From a checkpoint of a small mixture-of-experts model trained on Wikipedia.
Size: 11 layers, width 320, vocabulary 8192, 41.8M parameters.
Experts: 32 experts in each of 11 layers, 160 tanh GELU neurons an expert.
Below are experts of layer 7 (counted from 0) of a mixture-of-experts language model. Rows are named router (the router's row for the expert), up (a neuron's input weights, with its number), down (a neuron's output weights, with its number) and show model dimensions 0-159. Each number is 128 + 24 x the weight over its row's rms, rounded and kept within 0 to 255. Numbers have three digits each.
After each expert's rows: a language model's description of what the expert responds to. This comes from a sample of Wikipedia text that the model never trained on.

# expert 31
router:171089116096154132138134101164118115138076094126097111118121132151116109133115148152152110095076096126136121151149084130111142124113109165162158098135162124158124150119082126137118105139150129116138123174155127135100130137142142129137146143159154112115112151141130138176127142111124114118135129128114100096141164126136128134147105130146153110166168127156114047113143140129135117115140102118150104145128125109111136131135140128116101153100161144123136142146113136147116146117125120
up0:143105101119153109139108153155114116143127162095112130134093203165090113136126152123141166192157116090134158149143156125143135118088117133149136142129125109146144115089113112129096113139117108135115151128152149136120169146139131116162090173149129116134163155141105119083106172132111136137157078096107142137098152129129109131118141126056110123156127165129131130120158126088126070149153138089143107100111134191136134136096123131121130115122122180107185133159110170097156095122076126
down0:114135142117118153128133147148143169128120163078124157125152119098177128143119138135142151149126104178149099126116097085108147170109149125107089134106111121167121134137121168107149168106099125098129143136111141156129127139099123135126133142129130139162130127123123156170112099122130192172102117131143085127184101116140157100154141101069133151125120088144143136125112123083141122149134141126108116121133087140107111135124151089124133134112158121138121162123161073101176129138141158
Description: Short syllables inside words following a first piece, such as s-na-pshots, conf-is-cating, al-pra-zolam, plus hyphens and date digits.

# expert 15
router:145114136087154130180089102134148075113127148120107135133141155128144113116144147139137135149082115111117138158136134142151116133164116136159140130132118117169144144107119094129122106138143105132094129140126105108133142107134126131099164191144156147140100154098175149150135124126128104141141119098100106136121126139114141114118121117150142125127109127182130132106147154149160106092128083124114118135102144105129166106122099134123132067077154174115124143146131143142123117139098121
up1:116089118144137178175115088158142128140088100109150156149111113116127125097142142105144118135122112140116137141131144152118129178136110149138156138151137098149116160106104110139118141093175108092125136180200135121152106113152123104130110145143155132120100134068133116133123136138108161109106155165157113099137135080150110119103102108119130160145147060132129113167154122129104143129111097134088105125101093094103150126118100122160114127125187154144087114134095121137086139121115087
down1:089128134156154134122142124136088136060111107143108132153128125128107154088136108135113144093126105149126109157151124116123108143152110136152130119108132096156122173109103145148111102116147153072129076157135131139147124137148129143168127104152151134122190148146105134079096145077122167110108154161135114160139125109136144148135140134184151122111094104153163103130119105108141174128146108152087090131144131102128135151130142144184130112172098117142134112130125145172110122140133116
Description: Pipe characters separating cells in numeric tables, plus colons after field labels, equals signs in titles, and math braces.

# expert 27
router:172109103104123123136114145132157118105123118134085160137144148150090120122150140117175120142066112139152108109110097154103101143123101134129184112118127103173178124142136113145110122145119133105120122151117094122109129123103131127143151091145127169119110103091140115139093156110168123113163141090086114106133130178114102125117111131108135134129102139126094069135166143142137106136129127118134116147141079132128140134159170139101124137119132115097126130134105121109165118127119119
up0:155170122157115104154126136145096131182100126119156149098106139096147136102060093127126080117111120142159124091124136131146111225085097130134078115139143120146142116094099098143133096113140152149116115083125108093130139127121115152148136134132108142175090128161175086146068114132164141131096098126115114147116104147145090166110125167129131133151110102189118147132134130104141125117143133129160120152130135139131132117149134125117137131119098142094094125136103136118167103155144121
down0:134149093150104150152122138155137138126123177137078133099106104117124118122107173172139118093108125124106108163081117151111141146128130168118145162139117108157172166142092090137117095112169094165106172143163136136126141129079104126099128110103167085134120107120147126127092138116125140117132149139106148120113135117128150113115110156127158121101122115102152114125141160109096092143081121128096103100147151141153103120124144122096088074153140142139123133114135090135097103114142182
Description: Line breaks and first tokens after headings or blank lines, such as ==, ===, See, According, These, and table divider rows.

# expert 12
router:167095124096156120183161109092141107154096084108145135132137161136116125131125116091135136179127073071100122150089145099153156133106097120114119113111127092172105160138117106120097121157122107113107106132136117131144116113153147161161159158117177115136121119137136088154114181097130075159149121088123136120145138135128087117085078133122165128122139119167126103077142192155141120081147116106155113133129118122136141132140105148125106125108144157122139117154085102146121122135115133
up9:168115100134116123152131165097128104134140131065139119181140147172104080106143143142106119103138163114120128118128109148130146195149150123137116124106104085131154123108126086121123141130146153091141151207073118126107083149126142098185149142126164133164127129115105135117140107132152092111127136117097098107123141131111134127131129143151155116094121150096135150098161119100108133139108157107152148149109125159144129107119130127158149128124096098172084133134122110088150133095146166
down9:113151138138139119161125165102130131160140164157131147116121093158130153113123143103108103137120121099110142128132165132086095097074112179130147128162160149131157134150128157126110090133172107152146088117189096157173075129148134122150125158155127114183147122117126093108125108132124144089142131105104125140134118152122060131128165139164092117171147088116112146096118137152087124134125149134097129135153150108165117133148151116148148147168082129114107135118138107141132156145133137
Description: Middle and final syllables of foreign names and words, such as de, ro, ka, ville, ford, in place, species and institution names.

# expert 20
router:143120111123127126143109108155153104097108106077095099148126133166101094099157156099120144146078106136153124128112125115130115121121159124151131147107103108151130152127105102163078097118115099129113129148149108117158104129103141184136164116151146148144104194132147129152140128118117110129157135106099140143145171161124113102141115087143163141154122123132128112142143167176157117126151115137141076114126119116128144152163143133094123111108134141151108110120127127114131082128159116
up0:134082136143109119117118120123076170125134164112072070120121125115137134110124169127154128145086130114126104138164098156133155120101112137095129126124106105142097138122135156128193142115134129105152119138146106109099128085116173113105124150122138118130161135121116117084135131158116117129136106154134131164176129118119109133133136110101122116131121135121091106131077151162160162095124107131135128163120088154138153115093113105111101178108134112110150142117126089129112126126132111
down0:119166147119107163160133125118125153105105146149151134110119145119149090146129104121102133160148110139086141204119118092093130107150120141123139084083149154136201116128150148142155125117117125122126134107149085113156125103092132106147146155095155115139084111089113123074154105122126162128146147115098107159156103069140112146141138119120123132104131112121114108143134153165105132139102111121135133173154143109118124128130093088127153122148128106124141123103112172113150187115146134
Description: Standalone space tokens before the next word or number in prose and tables, like "as an' 'honorary", plus quotes and semicolons.